Weights of a small mixture-of-experts language model, trained from scratch on English Wikipedia.
Training: a variant of SOAP for the experts, 361M tokens, 5510 steps.
Below are experts of layer 3 (counted from 0) of a mixture-of-experts language model. Rows are named router (the router's row for the expert), down (a neuron's output weights, with its number) and show model dimensions 64-127. Each number is 128 + 24 x the weight over its row's rms, rounded and kept within 0 to 255. Numbers have three digits each.
After each expert's rows: a language model's description of what the expert responds to. This comes from a sample of Wikipedia text that the model never trained on.

# expert 7
router:178144130142150130103122126150160123140123115125162142151166078140139070151155165163133131102189095128146138137101130117051143095112111101157134109096096129087124127124120144117142124135127133
down0:159154143106109131098116157136108123117158141120129144141115108117134092138097143156116141104114163142127161153128146104117174121157098165179151116119188125131131131128144145113081107160107199
down1:114153092121119101161161140083108062104122097096104111133124151131144126140170153124121085115120128157094145114143120132118163141143145106086128109080112130160103154096131114130112125107153160
down2:128164125152080152152124149125099097110150136132111131133150144105083101106107180128131123136114130162122139108139110141145102070113121089120155110155164128113084109129104147148113130152107115
down3:121134156131109134127124142111125115076164146164149084139143116100151130127104132126103102088133146116165125177118097151100105092115129161101136126126110177103134137089152119107141129131128090
down4:148086154083108116130105130143120116108134127114098156158150129097120114084141112174107165161130119152128125149130120102090164097111117139128114112100133101163172145134155155073141120144147117
down5:127129119166144096135108159137158116135133132137154139136096123122176146157147187114135115096182169109117115109150123155097148099140124112160091124144137110122099141160126141126167148094162117
down6:100074141132133133140093095111142117106118150124095091119100128143128111106127121147140137136147110114164106158119160117091152140132109134110151159100159164128149129162109127169079120125126148
down7:123127143116110127105098125133102142091137147118122097119145121104136097111106127145150190120133163152094131135122094138057110082102115083142096125152097107133104134138177117140120128129162132
down8:118090128140145119139100103170136122171114124123115120112119118137122135130125121146139109095154109112138137155088136142124127105141105120104151154156123108095173113165181086152056116147164118
down9:136126151140148110092153130132115129120124138144118111140162082147153126130108095133131113151131153120113137159137130100106145084085105176111159095167106138173109106120096131146186110107125143
down10:167145105103147110144147119163153154054093148166114105176128168098146136125162172119163119151134153125136130119148110069132127112143155119128077141124130102134138132124133095114129119129149183
down11:109125091138100168123125118167115166127098094135127116125102144104146170104167124095136110113133123109135122108129138153144116152128153108118160155124102136100207132130178104143085160161133092
down12:124108133157144113152089125141103147102117147076157063113119152125156156112130141149150124116130109144150105119124080103182193129133141169141110131148100171145136132135163129105108140148103106
down13:138150131075107076120116148148102113136132105126132155128085140097155132125143107114129153102131072099111103086140144131115133118086081087129110117149081184118127149168170166138112095121162136
down14:122105160104135080113082122121108109120145107139147103125152110099145128112129095151137105158121151127133110136138095161125091126143162153147100140109129143131137111134109140089081131152181104
Description: Opening parenthesis after a name, number or title, starting an aside such as a year, unit conversion, country code or born.

# expert 20
router:117162133100126138108142128150195145132140136108121133125157116140197123152161116142124127087139141109110084146100154119125133122111109123154127115087088110083119143110112175123131127176110097
down0:145129154116151130150119179175138133150099130086116118147103118086159134127120134143158128094142129115142114082128061132125113152140137168138123113116155181099156178083149105155142104104121151
down1:145144135145099138143156138135101074090203136122151154121136125137127135160088141097116120138144089124099145143127130118127108097130097118134156097132121115132127127137107139117184101104161156
down2:138102140129145118150126160090104122111158132120105107127144157178092125156152119151107130131146125117104148144153136140077116130184127151084108138126117124137161117147127107154136155093108098
down3:100143152169138108161120162123144103133139075143115126127102112147162121144169164106119105137119102122119112105141154145116127121111127137097155114169107126131143177135164138079130126143133094
down4:131118095115093172135134119138122158132183116115159076157098143139163123144085122143128159160105112108132173113160124131148117140150104112125115130137121130124132162143177118108100147103122116
down5:147171122134159129133181108109150145124132114097132111136122175097111159148149169131158132146112153117147109129131147097093172119101118131119124141142138137130150142148135121099152129149157151
down6:114116115141109143145136138152161154110139153117099142125090080077097098110149129117119083092118143130124104166122095150142102116142120131171093130111105155106119135140116171117176149115155169
down7:177137148135179116114120109088141135144170161141117112088114131081143149099085112108127143129121121130106092111113125108155116088134115143130071181141128180120122112129113079142161120153142138
down8:145110102132133143106073133098117098161099095118095135170101117106128167113141164147113164129118092147109169105172111152116146124120123124138118104110134134121135112145069116154087105121155141
down9:158108068133152145130137165144126087096098140092100128131110129147190127154121148131095133085069155128106111088185101129161137151166147137144111148159156137133161090128132126158169141090106118
down10:136135141151118160152137102129086121076086120151127085162119102155119140112142141123142107104139106080121130134155114097105102116110150136086174101145112115143145159122108119147097128133074144
down11:130148161125109054160141091130170162125151165153114097144136109160159139086124135136105140184136118123138198125120144162149121130102103140086125143146130142111165123135098134148147105172095118
down12:150136109143143145106113121116122110092123125075105092111092111120147084137118139108175164112098107128171140107118124131174150176128156130114167140125140096144119132121103162145168118095125137
down13:103138109110150166120152162071113115155093119098129114109137126118115147116127145102125128098101161149137165116087129112093131122137126126106153117126125147101148111157146130119073125176137127
down14:108126129126084125158093093125135143126114136134160175136135147187090107147147141086148097135119139088122103113162144130124143149118131140117142104170078102133163097126126138111117140164108082
Description: Word pieces er, ed, ar, ly right after an initial letter or stem, as in F-er-ne, H-er, homeown-er, des-er-ved.

# expert 4
router:158122155110133110096125103141191148122135121095146148148157108131160104125146100141125128119112120125131062157105143143110116131142102147155148138101092096109130165139110197100139124186086132
down32:121129117094146105139077159122098133134143133094136158111131157094088148111125121138144111176119155179093142151158090178148127112123136113105141173123118162092138137160152105134098088105143090
down33:101116117114108088139087141123153133095149106113128118109148125132126082120197122128158133138142112106121154086108129135142108163113094145096164100118106096116121128144117115120114159121120104
down34:123126152122177168154134162102109114125146137157123122111109120175122146121110084130089151150145113124123105153143078189160079090149120117073143143139130058123149132116151118118125055185124142
down35:145157139117130091142158121115112096151140127125094133118069130132159132112126167122116134124141139125103137141119112125125091159157108102136142128092160184105123166167146141145151154132098132
down36:131128152075119113163089132130176083114103092127169141069112123104073139103146136100145143127111151200102123155177122113161110163112119109149101136104136115111100108119131124134146102115135116
down37:114142113123104129112153110116142100152125128160113129167129140138119173153148101116146133119136144108084137102130183175159124118128082088135182131093101151101130091162144184124132154127103106
down38:126160117142116095129119140094147131125143128136136094136137114113106169159099119152125149115142135156153135077127146115154186097072150116076111113128140127113121082108129168151071153136166125
down39:137130124099121148126132123131100143094116129143109124174108117090168137103149114106122100135135138127122100114178148133066134113101150121147145091161157103119107107102140112166148147157112136
down40:133146144103142117125132070115091125118160143120088151106140120106077161157120153143111110109123130120110128152155135062104167125086115134116130147169105158132106158099095127134128115174138107
down41:122145157161136141111089115146120136165150148142091119095083152133145145163138082146140139090110131101118164118122113082164130063119132134136125126125133112097132111133087091103088138109170193
down42:130081179137129128144124142141135090091113128089145097133121086150157100114165110156138078105117182122141127117130124126149127165098128155145180103161122107144178088140117101135129104102144170
down43:115121109152108091121168133176111159135139133104139174124136136146140143146094125117085156148124108114110100142111160183119130152145124174101133131105141115150148119121100121124107110088115097
down44:145096137153154116086102162103073113109132118148157154106120087115159121119113127131083113118157165140136106119095096150127118129158152098116156127133123153153115120128100087128073203107116127
down45:169126144131128124161118137149206106112094136147152124100126095112120153136138155090103099115157136118108110143149160120149145127128118127122091105135130097171147138126117127122139175134148122
down46:150112100112128139117100133130135156073147154124094121134116150144124120122117094098106141176126110129117133137146131110129113127147172153105136167115129178169139154116142137103127162063129153
Description: Word-final pieces like er, ers, ger, ner, son, ley ending words and surnames, e.g. Diff-er-ence, hard-er, Bel-cher-town.

# expert 24
router:157153136142157139112146140145125128155118103092148175143121093152126111158135172158115146099150123111161092147120156077098145121153104110133114107139125118125143197130116148129132124145047092
down0:154152135131139109160122084107110141103107117155113107134113127096046135126116102110111116150153150119160148159131163149172155105142135133121141131093132122154122113114099138113090146166169093
down1:143155135134148113175142122130103159129148108088124134122131176185121088127123093102150111145092133169115166175147171120119139107141134131095098100101090129081117151170137097119162117140150137
down2:134144138143166090149119157137119097118128129102097140128101152121082135127153069139107154135081138111135140130135090091132099139115130093115110121123127160101080130107165147164136131125145138
down3:113117124143143158134104102084137124106118105153130102164127109128130146162139125140133122154157157155127093132116106161138122121118137147101183107116136139095129120082085088162117150144150127
down4:112117142113161119129106147159126124139083097106127074181144135144128152114144091154142110113119166133130127163123105122113148114131117097151147161161143107169080096124171129184150112108154141
down5:115100142170149133122118138097099118117115128102076106125162125116144116123092115125137161163150130150102119171098106119103105113059108156154141142124163174149093092152146145105123120144185163
down6:166143121158144094107145139167094144091116135128140125115112116104125142113127125133174134105119121142062152131111126116160097162116129123115135118165116138092145122106205103144122145156124127
down7:097153116095123112104108092134156124091163107151181149144117133130185160102128137103114135134143125155134160126120121115131139146074186126133148143158091158133106135121138150108117113124146139
down8:119126121167113105132134148140141152152122087112128108113135128132159153151122067136120157155148127149152127149139143111166124130165154120156115093141136128130125123087095141093129096127106134
down9:056094083148133112130095128130142126169085107136119169153126114108135116120167113125138184122147136143112135116170129087130113122136121125120154170134146124140116134156141106097162109127091156
down10:121118131132108123100073132123130126128117124110138127160148106128095117154111076124123145143100164135132150140157122168161110116111102101094148159116148148120111120118067125085139131117138178
down11:113104110126136167132130123163133106062133078157087146126108106109102130102114166106116150100129117149100188088158135141127096145139170108159128129151147141118111145108108118139135104086186130
down12:135130105176154121123110187109159088110115130145122139130103132135140103089135117122155147124079139122130116095137082097160134142174091127123153133125077136107117150131172123170123107104106109
down13:110118161166124156160118129087153130121157103147126134145114125092081142099154159095159122067102104153100137143134142119114169129164135115139168081133166134110177127128069120126136123145092136
down14:120132191106159116149154108084158154088147104104143133137089095107153172110086155138128151109112150124129123123131121152132127152137153151128148104096130157107106122092116154119127099148121147
Description: The s suffix on plurals, possessives and name parts (costs, letters, he's, Evers, Kingston), plus they and plural nouns like buildings, leaders.

# expert 46
router:144143137173117160110127131132140143162122121112151118155135150151126125125129124118123132122123119124159104137110145143121126108172117116153120115136085061159135122124133130144150057170072097
down0:162142123145116140130113143148128097130097134119163101093095111161127118089145159111111107160130113136153084137090087096110110157125156149162143136105095145143066110159170123135119127113109115
down1:125140127092101147149144156150146102137164121125126102117159136120112134095113143124148121097086176182144090118174119132075144143127105156166149141101165148155098100124138081146135127098121122
down2:123120132143127143118140144118078154116136111124178129109090150116064123140096137105128159174122117171158122109124123135137152127135094102150136127154135161144120135126186133150155112119122111
down3:146114121114123087133132102156128137084119131134107133102146129141105112115108140127124154092174085156124128144142095130161137164142071123072142139096162132121145147123140131081116126136144138
down4:094142141074135125131107147116084123136108143136126116141150119160060089166095136111139127115169142093140095130140128176134153116133136107126120117136078133168126104081123137096129060149106172
down5:116106092143117142120128126101116144106155077112118168123101141116112125129111139116128151157111136161086098183127119126108170080131160145107123141084117145176121128111134122108141149146157136
down6:136103093137139123177106110100130144109137107148127165131173149089159133103127129121140130098085115155133084124119153129106121091099143141097140076173118144103117129099079092156074146159121155
down7:156133109127136112082141128138109143138140143098141143063111087112125118125125172111104131142145147177114132155116121110172112115142144138110171098062102163149146123121143099083135126135113118
down8:148103131121111144123127088202158135109111139127115134082073145152114125114101122115114169124099125100162160162108132127181113131179132080122093131144157159133117129134142106169127073147132135
down9:102134133157136113145119086141124144111096122118095127161120140106161096135121107163113113134153151095123118135106092115105109158074108125108208133124113102118120155100145140120114108157107084
down10:138103129106128114097108134164106140134163124120152159105092147125135100131162114107108111114151150137098139110108081105144155083132134113084129155140124117076139111134164108127140133140112088
down11:141116131091131136111141148098156099148110130119150173114140126140080156129141087158112121162163097113156112125175148089085172124134152108158096124138166133100133145148138109132135157162161140
down12:122098172092100103109140165137125080165128119105143108146145091118179138112123125121109104106133113110141076102118112119127135126128157112102116169113147166171094107098095152129118120126161127
down13:128112137115132089105170132103139138101125072125135146119129148113130130120140142105092114161078099164138135104164153102176114179114117149137179110116118098099127123111098153135137141103131111
down14:116100158118130164118162135132147122112189103141125107089117161125125074108174167159104163130102151175104157119102142112087133120148140146109096118126142151111130148138126170135114148067103148
Description: Middle pieces of Arabic, Persian, Indian and other foreign names and places, e.g. Khuras-an, Elis-ab-ethpol, Singh, Khan, Abdul.

# expert 39
router:124130139164135133120127131149153150152124157113115140141148127153131015115126118113128121114154133100165146112121152104125151130150118134152108125094084124111161117112135140144115125180108083
down0:140107149167141095165128091155106159101120123164119127120091114130151106118148092090147167106152096129136159145141142171090137134139129117130128107139124146145128119136121112117140082134147061
down1:098081121095122120165107105130150149116119116149137123122097125151128150091113134090160151127099135125156124070149126116124132133140134154143135147163129118134135127155123137073162139118155129
down2:136118155126115112131140130159140091099109146100119149123116090134151135126127151162094119123102161125135082134133143145187164140123129153088131102175117114173119144106167160103106120140140153
down3:151168115112102097098114104135085101130108120087160134110142199158121119180103105122164143140148167136098115125156137143150120131167122122103131124147119167162130111130144132126137136118165159
down4:127132118115065119143135085104122061104143121149129131151135136143142145132104132113092139133135127130078125151117140113129098116134080114135123092115121163152117129147161129125143124111122135
down5:124106149137181161101117137103115124167127094114061116154105146122151127123124123140113140140132129191121165146078136138084118144129177113138159103133119126108114168147111121119152143122107131
down6:152147107074129166145140148136141112134133140175114132102137106162143134121130120119171126105087128167100082143149189141099143115137153110131164136119146128144133155136128118136155135153148097
down7:114124103117181130147148096128174141100127155119113109155183139125137139113167179158091157119149099117137107151140114115099160122143137169112164146113093113097155110148151140110100145127137130
down8:125096161134102168149172194111125163092124101162138168101104168126148135092128173099134085118085094152119098109130142125174118134119108120111145115081123139111104106141079141148125179080123184
down9:118121092119127126096127142187129135191133130139106118135127109113132145165152162153158141146125130118131148181162139132133136144113134119120126108112140125117085136105153110151157097130122131
down10:100134107121140160150139125147116119126136118127121110110123109137153120109111153129110137133151124147132125111113101172149085152097146105091123142138106095130122071138153136118179154126140101
down11:130140166141132130083135160150085154079126109133124112140110131051117179126120125145132156112096120123105133091123183141094130137159128124112109125130129145107116151147112129125136128114131077
down12:119131110121157119113151142146130140140152135108131142080123125160132138150148143119109101158101115172173098101170163171125110172117153111134145124123140129113107154124128121108103079101119147
down13:144138117148146143092137100143100116143143055124150135139159132194094140087104086126133136119142102147117135091093119091131132121103127122131145115140090092191145125170166098125101137134114124
down14:136128161139163175148083104086105091096137121136113119141118105127164171124163116154130168144140121129082150140111098102200160122133178132162153104125151139152139133103135184116116151158155177
Description: Short consonant-vowel syllables inside non-English names, especially South Asian, Japanese, and Slavic, such as Sa-di-k, Sa-hi-d, Ju-di-sche.